From a checkpoint of a small mixture-of-experts model trained on Wikipedia.
Experts: 64 tanh GELU neurons an expert, 8 picks a token, a sigmoid router.
Training: a variant of Adam for the experts, 510M tokens.
Below are experts of layer 5 (counted from 0) of a mixture-of-experts language model. Rows are named router (the router's row for the expert), up (a neuron's input weights, with its number), down (a neuron's output weights, with its number) and show model dimensions 0-159. Each number is 200 + 40 x the weight over its row's rms, rounded and kept within 0 to 999.
Before each expert's rows: a language model's description of what the expert responds to. This comes from a sample of Wikipedia text that the model never trained on.

# expert 24
It responds to: Place names after a comma (New York, Chiswick, London, Ohio) and commas or minutes in football goal lists and scorelines.
router,242,136,242,189,119,225,225,151,204,135,166,251,154,254,173,195,171,185,207,202,212,210,204,138,217,174,102,254,229,224,175,228,207,127,147,258,191,184,163,250,224,170,192,192,202,202,145,184,178,267,182,141,236,166,271,207,201,228,180,140,200,177,186,172,235,237,191,228,207,183,177,226,224,175,235,141,143,270,171,202,145,187,138,159,287,150,156,169,135,212,245,233,188,192,210,223,251,250,257,250,159,176,294,150,200,206,72,179,165,180,166,203,218,220,149,251,240,207,142,151,303,244,201,200,226,218,126,196,217,239,222,244,175,171,205,231,156,223,211,231,170,180,210,182,188,234,271,211,210,161,208,215,232,267,236,192,178,162,182,262
up0,243,216,219,263,199,152,266,210,187,229,235,172,249,236,202,185,156,164,189,128,169,170,267,148,314,195,152,215,214,195,293,160,191,187,262,196,162,157,190,240,281,177,199,136,235,107,188,234,201,161,186,226,224,171,207,229,179,238,174,207,222,140,215,256,126,221,224,284,208,175,206,158,209,217,223,137,192,171,144,195,165,174,155,145,201,144,218,219,200,223,219,224,214,291,155,241,267,210,227,202,222,211,227,164,223,228,143,135,191,208,218,157,209,221,174,209,174,172,210,251,120,200,162,172,140,238,125,207,183,161,193,209,218,182,250,202,171,243,289,140,154,173,129,262,218,222,185,243,240,226,267,171,244,234,233,171,212,173,148,250
down0,169,186,225,201,179,192,233,184,232,216,205,206,235,228,210,217,281,211,230,259,165,178,218,192,196,204,168,242,175,178,294,235,195,227,199,183,252,186,200,260,229,117,148,217,149,177,206,182,232,172,213,237,182,318,223,126,172,206,176,172,160,253,233,167,193,205,194,260,238,258,210,139,264,127,209,116,155,149,254,212,216,171,255,126,141,111,154,248,213,268,222,222,124,232,215,300,155,180,210,147,216,190,205,79,247,221,216,132,226,176,232,253,183,258,154,171,130,231,180,139,193,221,205,184,179,147,227,181,200,163,192,191,213,171,204,181,267,217,177,159,194,244,212,165,224,172,258,208,148,249,220,193,181,204,200,243,202,169,201,238
up1,284,128,265,148,187,234,196,155,228,187,203,208,206,267,179,210,219,198,133,205,210,159,211,229,194,126,188,210,192,317,168,293,209,176,206,255,173,175,233,240,194,215,224,181,250,223,166,263,211,139,178,196,211,124,224,189,215,195,193,146,168,193,193,223,198,170,167,227,156,156,159,180,217,227,229,199,178,197,145,199,215,101,208,192,228,294,139,177,165,213,242,308,184,194,180,244,261,216,197,260,103,170,226,160,135,247,142,195,174,214,224,227,201,206,230,251,185,261,180,172,244,238,253,254,214,226,217,219,142,204,256,158,161,228,230,194,182,168,192,268,221,166,217,169,108,229,148,211,175,212,188,174,176,293,119,183,207,189,188,198
down1,185,204,180,212,138,230,237,176,223,191,181,365,156,173,132,221,262,243,236,202,223,196,176,185,232,192,221,227,175,152,167,200,236,239,236,114,258,202,188,177,184,248,240,259,96,115,180,188,169,203,235,162,203,191,300,247,206,182,170,134,193,278,196,153,155,197,182,184,228,215,206,234,104,215,241,160,125,220,271,162,175,171,178,149,230,224,213,180,208,186,152,214,220,190,148,123,188,250,222,161,251,216,210,175,190,215,268,169,182,251,204,155,232,179,162,180,192,224,288,159,171,137,213,204,223,207,207,251,141,185,228,260,240,131,214,190,213,241,248,222,229,233,186,190,192,184,246,206,185,180,142,243,187,187,242,181,255,173,172,173
up2,221,174,204,227,85,174,202,180,204,163,170,174,205,211,194,169,143,244,197,194,243,206,149,110,197,163,183,258,235,238,191,253,169,146,130,288,210,204,132,256,173,175,203,237,232,231,181,236,192,244,186,147,235,157,222,144,197,248,151,111,185,157,184,235,245,210,155,192,196,182,211,204,266,170,235,212,252,201,158,232,189,228,184,209,266,226,198,201,169,228,278,176,170,234,181,182,256,148,275,246,171,182,251,186,237,202,201,239,178,216,206,212,231,184,107,225,284,180,142,112,211,287,241,213,214,200,197,242,205,156,217,219,141,166,187,240,176,232,240,259,139,179,182,226,129,198,173,231,225,217,200,193,229,241,154,218,125,140,103,178
down2,197,168,238,147,207,199,256,289,214,136,190,224,243,228,240,146,174,188,277,210,181,262,208,276,216,202,203,220,195,99,185,164,198,159,190,204,198,182,161,235,182,203,157,190,235,179,317,200,176,182,194,277,168,243,143,212,232,127,158,273,202,131,179,276,189,165,191,198,200,192,229,139,244,219,254,195,198,232,157,212,171,224,174,143,178,189,229,162,170,215,237,201,230,172,217,256,269,142,201,158,191,186,243,213,168,124,191,142,233,152,223,173,129,218,231,185,177,250,111,189,175,184,205,226,165,179,276,208,216,264,207,197,257,146,172,226,234,166,215,260,196,167,180,242,173,219,156,193,283,210,82,206,199,180,236,176,247,226,140,191
up3,195,165,264,210,193,203,270,163,176,146,217,284,140,259,194,170,147,220,186,191,278,179,201,200,242,245,106,204,137,215,215,181,166,197,146,204,294,204,245,237,177,208,196,186,187,168,228,215,198,231,211,156,196,196,194,256,184,232,216,225,192,138,192,165,214,261,239,228,230,210,179,331,173,135,211,182,199,235,188,210,143,228,166,190,145,97,218,190,170,280,203,235,96,189,224,223,181,252,196,228,237,237,262,183,198,151,108,167,193,170,137,168,200,240,193,199,216,213,134,219,212,248,234,207,275,211,193,191,246,205,248,183,138,222,194,184,171,182,130,160,192,198,222,219,211,264,244,220,252,181,150,191,247,173,148,165,191,219,178,303
down3,154,136,189,193,179,220,188,157,171,203,112,161,255,241,172,156,275,139,247,175,200,211,179,146,160,193,253,192,149,229,166,170,268,215,206,166,154,223,208,175,190,185,189,231,174,236,223,173,134,172,293,198,195,212,283,306,245,235,231,219,152,223,114,217,234,207,238,192,214,240,156,263,207,141,218,220,186,224,188,197,144,172,221,138,154,171,128,229,225,211,223,195,154,261,241,184,84,201,223,190,213,215,157,248,190,191,150,215,242,236,174,205,134,182,199,200,283,231,201,165,244,278,205,237,245,165,116,113,254,237,169,209,188,253,216,205,157,204,181,173,230,179,218,193,166,268,244,186,207,208,161,186,138,207,247,187,233,248,233,182
up4,202,206,223,254,139,181,186,186,296,227,223,154,247,216,160,131,223,202,230,182,253,261,192,185,215,158,196,244,246,149,197,262,194,197,201,185,187,221,188,250,239,193,223,217,238,256,130,229,196,151,168,197,213,212,234,150,144,248,152,186,233,232,183,231,176,166,123,242,182,252,219,207,176,193,242,126,150,166,164,272,221,196,147,225,180,194,181,173,193,195,229,180,221,196,189,87,312,145,283,241,189,94,188,186,245,152,174,265,178,191,208,239,187,251,87,263,150,246,185,152,289,199,188,223,192,207,172,199,187,131,239,229,276,207,167,206,171,198,205,220,199,179,210,208,230,153,198,204,210,195,189,169,217,262,123,243,181,141,216,187
down4,233,232,207,198,210,162,253,215,175,186,229,253,207,176,154,235,147,227,188,221,248,253,146,231,181,198,207,145,194,226,170,192,219,191,202,193,151,179,238,273,141,250,180,254,218,248,192,253,154,195,272,190,177,182,186,309,230,150,225,215,178,198,258,236,226,227,215,182,231,142,221,212,200,182,111,243,208,215,226,247,291,241,187,212,202,249,182,187,285,146,223,220,210,169,190,75,148,236,169,168,213,207,189,213,226,162,249,231,162,267,169,182,199,263,219,223,191,107,203,224,103,176,264,139,206,218,172,193,170,217,202,186,205,217,229,152,173,162,140,196,224,139,222,114,140,139,194,145,182,266,170,177,206,146,207,144,242,240,272,174
up5,180,192,145,227,174,127,167,180,220,206,187,211,200,224,119,161,238,186,175,199,194,241,169,246,178,160,157,284,229,247,221,168,201,253,235,132,231,179,262,173,262,255,141,140,157,227,232,168,209,257,251,109,205,214,256,273,215,197,209,119,155,188,156,179,143,119,184,241,196,196,222,145,196,199,208,80,150,256,261,212,220,155,254,232,263,180,196,216,175,186,149,257,254,187,219,226,206,163,116,177,113,161,204,184,279,207,223,220,157,160,155,204,221,195,259,228,231,114,286,182,156,247,192,188,175,174,195,234,178,196,205,232,173,209,222,193,218,214,197,194,169,210,263,174,276,174,219,223,181,222,198,176,216,217,188,224,225,158,249,165
down5,219,159,181,166,260,244,222,175,181,240,193,163,202,139,210,187,136,261,244,249,196,166,127,234,277,163,229,213,153,194,147,215,253,143,185,243,189,220,171,163,192,236,244,277,248,227,174,283,196,235,225,202,175,149,189,196,173,163,269,168,176,198,195,219,104,246,258,201,153,186,174,220,145,186,155,192,244,193,111,190,222,204,102,214,162,222,288,231,290,194,157,151,206,128,216,140,198,184,247,206,209,207,194,258,148,175,196,177,157,164,203,140,235,242,242,201,157,245,155,209,250,165,227,200,243,283,221,201,264,217,171,193,230,254,185,229,190,142,123,201,174,233,200,227,177,177,178,225,271,226,227,205,105,199,225,175,227,229,185,198

# expert 31
It responds to: Hyphens starting list lines in infoboxes and bibliographies, table separator dashes and pipes, en dashes in year ranges, apostrophes, and Japanese bytes.
router,251,177,232,245,226,158,231,197,190,137,263,274,75,233,205,146,249,124,158,173,293,303,229,172,250,189,149,234,192,242,133,215,214,239,184,141,197,176,133,182,216,254,166,235,213,249,143,212,196,238,180,137,258,149,182,202,251,183,212,181,190,155,221,219,186,223,207,201,183,175,159,210,218,185,327,180,233,243,243,215,221,236,166,138,214,182,169,137,131,142,228,192,189,213,205,231,196,280,260,162,145,204,187,205,230,169,162,282,190,210,155,180,231,221,156,239,174,204,273,211,190,148,213,156,164,138,209,179,178,144,144,211,187,182,176,221,148,178,212,190,169,211,162,172,212,225,173,238,219,246,251,236,221,223,161,210,203,201,178,255
up0,198,159,174,187,263,243,139,218,160,182,208,185,134,151,193,172,231,206,181,251,226,94,174,184,173,181,129,172,156,258,155,235,196,215,197,201,178,144,154,197,235,250,206,204,185,212,186,294,238,234,174,258,225,211,284,272,221,196,284,264,179,214,206,188,143,207,241,259,241,235,183,104,238,210,253,190,236,252,133,189,233,146,102,158,185,223,239,179,226,190,243,200,200,179,180,249,166,198,167,167,156,259,167,215,141,209,207,200,198,217,237,239,135,193,199,160,201,135,201,273,187,215,262,210,197,222,202,264,218,180,251,204,170,175,179,215,130,200,206,206,243,194,221,233,219,269,131,218,195,139,206,216,250,219,177,169,158,194,93,274
down0,199,178,205,216,229,127,199,152,200,258,164,266,223,214,155,195,129,196,252,124,199,203,261,217,218,219,282,202,188,216,195,305,163,264,213,197,186,127,174,245,182,201,244,213,185,251,143,198,171,144,229,165,209,173,144,223,227,211,229,114,179,258,240,249,174,192,157,222,176,192,263,244,182,210,205,205,201,156,244,211,283,128,268,177,157,203,170,201,226,175,255,203,151,201,177,195,201,202,210,215,185,267,209,197,169,147,109,284,191,159,181,261,221,261,215,193,216,264,245,162,223,230,199,150,216,221,213,191,272,228,131,239,188,140,217,185,189,165,182,197,236,174,131,197,158,202,145,232,203,282,225,93,154,171,244,207,144,211,219,151
up1,226,190,173,212,216,182,192,167,137,192,177,337,158,199,175,174,237,125,164,162,178,239,234,116,142,243,122,255,194,276,148,224,254,204,159,233,225,208,227,182,217,231,173,215,195,224,201,202,165,189,139,184,265,242,178,253,209,191,188,141,203,202,196,211,208,189,181,125,222,66,184,176,280,218,233,151,169,194,192,169,216,152,154,182,259,155,200,127,196,204,182,161,168,239,196,191,191,183,199,209,133,146,172,248,255,238,172,262,160,165,181,250,205,210,205,206,231,212,232,191,241,211,250,199,132,148,156,184,278,165,177,232,217,161,201,282,155,171,216,230,232,163,206,199,145,187,168,220,193,291,232,273,197,193,195,248,185,184,136,261
down1,198,167,172,198,96,166,193,232,191,219,176,215,176,141,185,198,268,214,199,179,255,178,223,147,282,193,163,196,238,199,200,209,145,182,180,205,164,206,238,162,202,172,193,220,182,117,199,189,167,155,228,185,167,183,216,290,175,203,163,215,301,243,194,220,250,265,217,149,240,181,272,189,218,234,195,149,165,235,204,146,313,190,174,215,155,153,216,205,152,257,260,261,198,183,136,256,330,213,204,158,221,243,189,165,165,183,135,211,166,226,155,182,150,189,212,215,185,130,207,200,207,183,173,264,217,159,222,204,248,137,264,220,189,220,189,198,144,188,321,167,221,179,245,216,201,258,146,213,176,225,165,156,165,165,231,136,221,208,211,250
up2,189,176,238,186,181,243,226,187,232,186,269,203,223,205,198,252,184,156,152,146,213,152,154,250,165,184,238,244,150,238,254,197,248,216,204,237,200,295,150,174,231,169,210,142,200,157,190,205,203,265,201,229,220,219,195,225,209,229,120,155,187,145,201,225,229,181,179,285,182,147,203,197,189,182,199,176,153,222,200,259,171,197,275,189,227,121,232,205,202,220,196,180,113,263,217,237,221,189,256,201,152,145,269,168,268,152,175,243,208,198,175,249,301,182,250,182,153,198,287,177,181,169,214,200,197,137,216,244,213,284,216,170,200,207,163,284,162,233,207,234,148,155,197,144,163,265,166,196,239,241,148,228,156,161,112,196,209,203,108,266
down2,257,151,200,164,185,247,210,173,185,152,249,205,222,205,217,239,294,254,202,192,184,158,304,172,184,237,209,227,193,235,253,195,179,246,223,136,167,113,261,197,190,248,171,270,188,244,229,165,268,119,251,144,262,196,245,156,230,170,182,259,153,181,183,246,193,250,184,187,172,254,174,169,202,229,199,217,231,220,220,139,215,201,154,270,135,197,241,239,226,151,109,140,150,199,147,81,179,196,253,176,237,210,236,261,148,183,201,214,236,219,137,143,200,229,198,211,212,238,243,194,161,182,162,192,213,172,210,163,132,193,260,183,178,179,174,190,179,189,168,167,172,218,220,176,204,221,199,198,168,249,172,233,105,274,190,245,196,246,250,220
up3,192,253,186,207,206,217,202,231,156,233,211,190,165,195,175,192,205,230,195,243,214,240,185,149,241,219,176,212,175,215,146,179,183,227,167,227,185,155,221,230,190,187,237,234,118,146,178,244,195,175,174,227,200,84,307,173,186,167,200,277,201,229,114,124,259,194,250,196,172,154,221,315,316,237,233,160,141,239,155,172,186,89,160,156,206,146,179,120,181,200,167,203,174,287,274,211,183,214,186,232,159,195,274,188,208,255,192,210,211,302,212,202,235,210,216,168,234,113,208,189,193,173,210,167,188,164,180,218,180,222,181,197,178,268,211,223,187,146,263,199,201,168,222,200,191,233,210,217,235,147,225,258,211,206,153,183,219,258,226,155
down3,143,217,190,197,207,252,182,252,293,193,201,258,252,194,192,280,222,178,205,120,170,220,227,207,134,193,270,191,193,172,238,213,216,242,223,222,181,286,201,252,278,207,177,157,161,220,107,219,163,116,210,192,211,218,144,237,234,221,200,153,155,246,216,258,173,238,211,137,155,166,248,262,196,151,204,214,194,127,197,249,224,173,251,217,150,197,158,204,174,246,301,198,182,192,156,225,277,159,202,215,243,184,148,223,140,231,187,218,210,149,183,228,215,207,172,192,171,179,260,190,166,180,200,250,125,235,260,166,180,172,165,165,217,221,203,86,192,205,232,140,168,162,193,170,191,195,151,272,138,269,150,194,212,178,199,273,218,179,201,170
up4,182,170,160,174,124,190,181,239,214,204,198,220,156,176,241,163,209,212,205,184,211,235,170,237,222,114,227,187,224,249,139,194,193,196,107,198,231,218,157,199,235,146,259,224,159,137,214,257,179,184,166,211,234,263,295,175,201,211,121,186,253,172,210,150,242,218,177,196,199,144,132,217,147,145,269,181,214,193,195,196,168,203,92,182,146,102,207,243,146,169,216,173,210,220,220,188,231,276,260,220,163,214,229,210,258,246,155,269,207,219,121,153,225,247,108,270,217,256,151,127,247,151,192,227,200,199,192,211,142,147,194,188,248,206,186,229,169,259,180,218,165,160,218,128,193,220,188,205,237,162,206,124,219,247,227,229,170,195,176,194
down4,244,177,291,171,183,197,234,140,204,217,223,140,196,144,202,194,221,270,181,175,190,218,290,185,263,161,203,145,230,192,227,199,157,150,240,248,224,211,197,219,217,201,187,187,227,225,156,156,214,256,175,201,218,166,192,234,261,167,175,273,182,194,251,215,197,267,241,205,165,110,161,198,228,289,109,273,214,180,185,183,182,171,168,206,220,137,211,250,180,214,221,177,156,170,235,145,61,217,192,226,269,198,205,261,119,183,239,236,237,195,225,241,166,188,158,191,166,177,213,129,174,179,217,140,206,143,238,190,232,156,256,247,246,250,168,200,190,192,177,248,203,170,179,232,209,162,271,209,192,252,220,140,201,177,214,237,92,136,195,197
up5,250,201,120,228,210,177,178,193,268,83,252,282,174,194,217,115,148,143,226,186,176,225,192,151,151,202,177,205,166,308,191,171,189,239,112,176,151,165,212,297,219,263,213,165,192,256,222,220,176,177,208,177,299,219,177,258,220,203,271,255,170,176,299,161,199,145,201,299,185,141,187,217,233,116,208,166,170,169,219,197,158,175,207,216,229,196,183,217,221,233,216,217,185,158,190,176,230,196,164,172,217,139,212,159,192,225,226,198,170,215,186,203,161,162,180,198,194,189,202,167,258,124,178,206,240,166,178,188,176,255,262,188,220,111,208,183,219,222,163,182,134,238,172,227,210,196,204,230,235,260,218,133,195,165,205,211,168,247,198,133
down5,224,188,154,180,244,170,179,196,200,199,144,176,192,180,190,204,225,252,207,203,248,207,172,240,250,266,200,200,136,147,237,170,241,212,297,200,180,198,182,213,140,125,181,128,196,74,247,201,178,218,149,195,238,145,183,199,211,152,220,200,194,196,161,186,176,190,167,205,181,284,258,223,237,271,259,183,205,227,116,212,222,214,197,184,194,256,210,207,149,189,187,220,149,210,165,160,325,205,232,219,180,257,243,236,224,152,204,202,226,252,273,125,166,174,171,215,171,241,113,216,168,181,140,210,174,179,179,164,243,129,115,266,199,172,211,182,249,155,280,168,232,249,204,277,268,178,246,216,153,184,198,218,191,209,235,196,166,218,247,203

# expert 3
It responds to: Final digits of numbers in citations, ISBNs, page ranges and measurements, plus sentence-ending periods, commas and closing parentheses, e.g. 527, 5.482.
router,309,180,241,202,147,193,232,221,247,173,176,214,118,207,238,145,146,222,158,123,228,212,157,197,255,190,103,219,275,256,206,163,176,182,187,224,205,183,229,276,181,214,210,276,246,187,159,156,183,228,206,174,210,185,214,258,214,159,176,220,182,224,211,187,183,190,152,298,191,224,100,241,209,196,206,159,162,245,125,210,184,153,134,185,222,146,246,150,157,234,162,232,192,264,135,219,214,179,224,268,109,222,195,192,174,201,221,145,184,262,169,200,257,207,209,216,180,169,190,233,226,219,267,142,128,242,217,241,187,172,221,211,201,200,173,204,183,206,233,251,178,146,228,162,138,189,163,191,249,159,222,226,235,281,209,132,142,218,172,253
up0,221,183,189,199,134,183,184,164,265,174,247,162,223,212,255,171,143,144,191,250,162,251,197,187,164,239,175,241,148,261,212,298,217,146,195,154,185,198,205,191,263,201,224,242,178,238,156,174,178,178,228,181,224,235,282,183,253,255,214,201,208,196,144,197,169,280,211,239,214,241,225,260,188,202,223,178,214,253,233,191,206,204,206,199,201,232,220,200,152,253,106,227,202,236,233,212,193,161,234,264,197,219,174,287,215,237,134,220,118,148,130,236,169,196,140,181,194,159,261,228,243,228,207,218,82,152,226,189,183,167,163,151,184,233,220,191,268,218,201,179,211,104,279,144,142,235,123,174,205,192,226,165,184,187,260,171,208,266,144,193
down0,241,168,170,246,273,189,175,203,193,232,237,226,214,212,227,262,234,141,146,184,274,196,196,194,181,213,218,194,220,153,160,210,143,231,251,236,209,273,188,189,182,177,248,246,199,181,169,131,130,179,267,253,144,145,119,255,192,191,208,173,148,215,242,203,209,230,180,234,158,104,211,216,225,201,170,172,217,111,111,199,185,237,191,215,251,182,223,250,220,129,179,133,215,118,232,183,223,217,203,260,225,233,188,232,274,222,221,234,172,225,219,153,186,251,244,249,190,223,174,235,214,151,190,247,223,71,244,178,233,190,161,129,244,239,174,230,187,125,193,143,217,204,236,194,181,201,159,179,213,199,173,188,253,151,221,97,228,164,203,229
up1,258,194,148,188,212,189,185,196,151,155,190,259,122,229,223,162,193,208,178,176,235,205,212,176,225,240,86,221,200,214,182,220,182,252,226,223,155,191,196,284,172,151,154,210,180,173,230,205,207,185,185,171,235,159,240,304,200,149,212,204,225,167,192,176,253,177,171,282,257,232,180,133,172,231,262,152,195,256,203,227,207,175,150,136,260,171,179,112,155,195,314,199,160,208,227,164,199,178,166,146,162,257,198,223,139,180,197,171,178,273,260,239,166,179,222,233,238,216,174,222,196,137,280,223,212,186,209,185,220,218,164,251,169,192,215,212,112,80,154,258,241,175,232,269,169,232,147,181,130,247,193,213,194,215,177,217,215,175,186,216
down1,270,179,202,293,152,148,119,150,209,154,240,224,231,207,216,171,199,241,209,240,158,217,197,230,201,183,306,121,110,147,262,177,238,221,187,215,194,166,239,210,197,178,200,176,210,232,196,236,194,136,207,223,205,139,142,200,211,252,220,152,166,213,249,204,235,218,169,181,154,227,243,198,164,186,241,185,237,261,209,189,211,219,190,239,157,284,170,203,127,193,200,246,170,148,220,237,215,183,155,207,210,186,96,157,251,191,227,173,177,175,198,262,86,188,183,249,221,249,222,225,166,199,164,167,190,182,240,162,269,279,164,178,201,229,157,181,152,110,254,202,170,146,221,233,225,228,272,191,140,122,234,186,182,246,213,231,236,220,230,168
up2,217,160,284,232,184,175,196,212,194,206,187,219,167,202,191,258,137,173,232,145,196,210,162,153,249,154,184,207,248,262,168,214,182,229,143,176,256,91,185,211,177,207,280,258,214,175,220,235,184,194,206,178,234,186,198,227,249,227,179,192,177,255,253,206,146,145,241,224,284,232,129,175,169,213,229,248,259,195,159,231,190,220,162,137,109,217,263,173,190,213,162,232,233,189,205,186,190,191,210,242,153,220,170,186,186,153,149,187,266,276,234,213,185,246,239,212,179,210,245,235,201,303,187,179,180,144,238,169,215,96,218,183,164,185,170,211,141,153,133,185,172,139,241,260,212,202,148,224,247,199,234,136,188,173,119,135,148,217,134,162
down2,243,198,128,204,146,192,197,245,175,232,199,153,242,210,239,184,201,278,224,177,253,168,259,210,304,241,249,200,161,170,242,234,202,177,137,154,209,169,216,277,155,136,217,277,174,201,176,188,258,165,260,233,227,157,212,187,222,183,175,197,267,244,183,218,184,241,126,232,167,202,151,107,239,183,96,193,185,206,234,173,205,145,208,277,216,254,192,268,151,171,210,227,208,221,211,225,201,222,144,147,229,176,212,244,163,219,193,178,190,225,128,217,309,157,171,196,206,178,252,246,200,186,197,225,189,224,207,148,264,214,207,204,160,204,174,177,176,179,171,184,214,105,125,115,191,192,300,180,146,191,172,181,240,217,220,206,225,174,211,142
up3,252,237,227,224,93,246,274,137,214,169,200,266,154,199,219,138,203,213,248,119,233,169,180,194,206,142,121,228,205,170,183,232,272,181,201,183,187,193,168,235,223,264,169,159,203,180,153,211,219,280,204,112,230,159,203,197,172,232,253,188,145,161,226,138,181,188,233,248,179,177,173,238,211,213,167,179,203,217,187,227,205,198,184,190,196,108,202,223,178,249,209,221,160,240,151,147,193,185,183,215,165,183,300,156,190,214,208,141,272,170,185,228,216,204,229,210,303,163,214,212,121,232,214,118,171,269,158,240,152,213,215,191,184,222,198,184,186,250,280,229,122,214,225,164,137,190,257,206,179,188,229,250,266,191,166,239,145,239,202,267
down3,193,154,158,137,227,215,159,275,194,196,165,124,245,177,166,147,245,237,201,195,222,195,179,224,115,259,163,195,162,262,242,119,217,246,220,134,201,215,162,176,102,233,235,294,265,236,258,193,227,169,204,214,205,247,223,190,221,151,162,203,219,256,182,279,233,198,210,176,193,218,160,144,210,183,226,164,203,221,146,229,175,221,162,127,214,214,222,196,192,229,224,220,191,240,234,233,208,183,161,218,219,223,222,266,217,197,133,181,93,191,217,184,195,190,229,253,133,257,128,117,266,208,248,181,194,187,226,240,180,204,188,267,229,201,188,283,182,171,158,233,259,177,187,221,201,201,138,232,236,184,174,179,87,177,224,216,171,165,277,194
up4,204,207,205,219,198,151,231,194,198,227,195,245,171,179,198,236,243,245,152,267,253,124,228,216,244,177,265,166,226,204,175,202,209,230,201,121,183,175,187,179,229,197,244,250,238,164,116,224,181,210,264,282,229,179,163,182,243,157,232,210,186,236,184,287,173,121,207,230,185,168,205,198,220,201,231,219,213,273,103,214,177,99,221,194,202,254,254,152,193,219,106,214,144,214,155,245,223,126,228,130,176,213,208,215,178,234,186,187,177,261,212,212,220,186,197,192,169,215,150,238,125,246,174,260,134,201,179,216,207,203,187,152,232,178,215,249,208,128,214,122,196,187,167,204,160,253,129,74,225,179,230,248,220,202,144,194,157,212,247,142
down4,191,150,254,138,180,257,223,276,237,179,159,152,187,148,253,150,126,167,180,137,234,217,149,218,205,230,175,226,229,199,188,216,204,205,193,188,176,214,163,167,172,181,115,116,206,193,268,223,146,241,213,190,198,234,198,173,164,219,175,205,190,121,202,223,158,242,155,122,224,197,194,151,216,152,240,182,268,253,257,181,206,237,245,231,157,172,189,171,189,244,300,108,166,225,240,284,184,198,163,122,241,209,270,193,215,199,187,220,248,172,199,176,191,156,181,240,210,173,187,202,189,207,264,170,217,230,167,183,207,313,205,246,156,261,189,165,168,197,206,178,170,154,230,168,321,263,229,209,172,242,190,145,236,190,223,206,167,176,197,273
up5,201,230,172,215,210,198,141,190,185,187,151,160,162,196,190,181,168,229,170,141,173,204,198,159,193,177,280,216,202,197,125,171,184,188,211,187,100,180,147,190,190,256,189,200,266,192,221,244,212,134,151,227,170,191,210,175,145,125,250,242,231,277,225,163,90,196,244,203,199,196,204,145,239,167,189,161,191,164,212,195,298,141,225,182,173,160,173,199,190,240,169,260,211,277,227,264,243,196,172,237,262,156,294,232,184,223,183,182,215,247,201,274,261,220,234,132,139,151,207,193,277,175,200,250,162,240,228,198,173,218,152,195,182,211,184,225,305,168,170,186,160,268,218,184,156,220,211,182,240,191,195,194,298,165,168,260,142,197,149,224
down5,166,314,232,171,285,176,224,216,210,183,230,211,262,208,194,131,157,222,233,188,221,235,210,220,123,146,150,228,187,196,196,194,205,195,220,172,252,219,225,153,207,198,233,127,146,161,112,189,211,245,207,197,237,216,187,154,165,190,162,223,200,230,200,145,192,157,285,121,194,152,260,263,131,225,197,242,227,160,138,134,203,246,181,225,217,279,186,230,220,166,242,207,206,194,133,223,221,184,229,143,174,163,230,124,228,194,232,226,188,135,250,241,150,292,174,172,259,199,168,202,96,169,209,174,221,146,244,236,249,174,235,167,173,191,280,204,232,266,188,126,239,247,201,198,189,181,171,221,183,204,159,204,185,174,208,183,199,269,166,257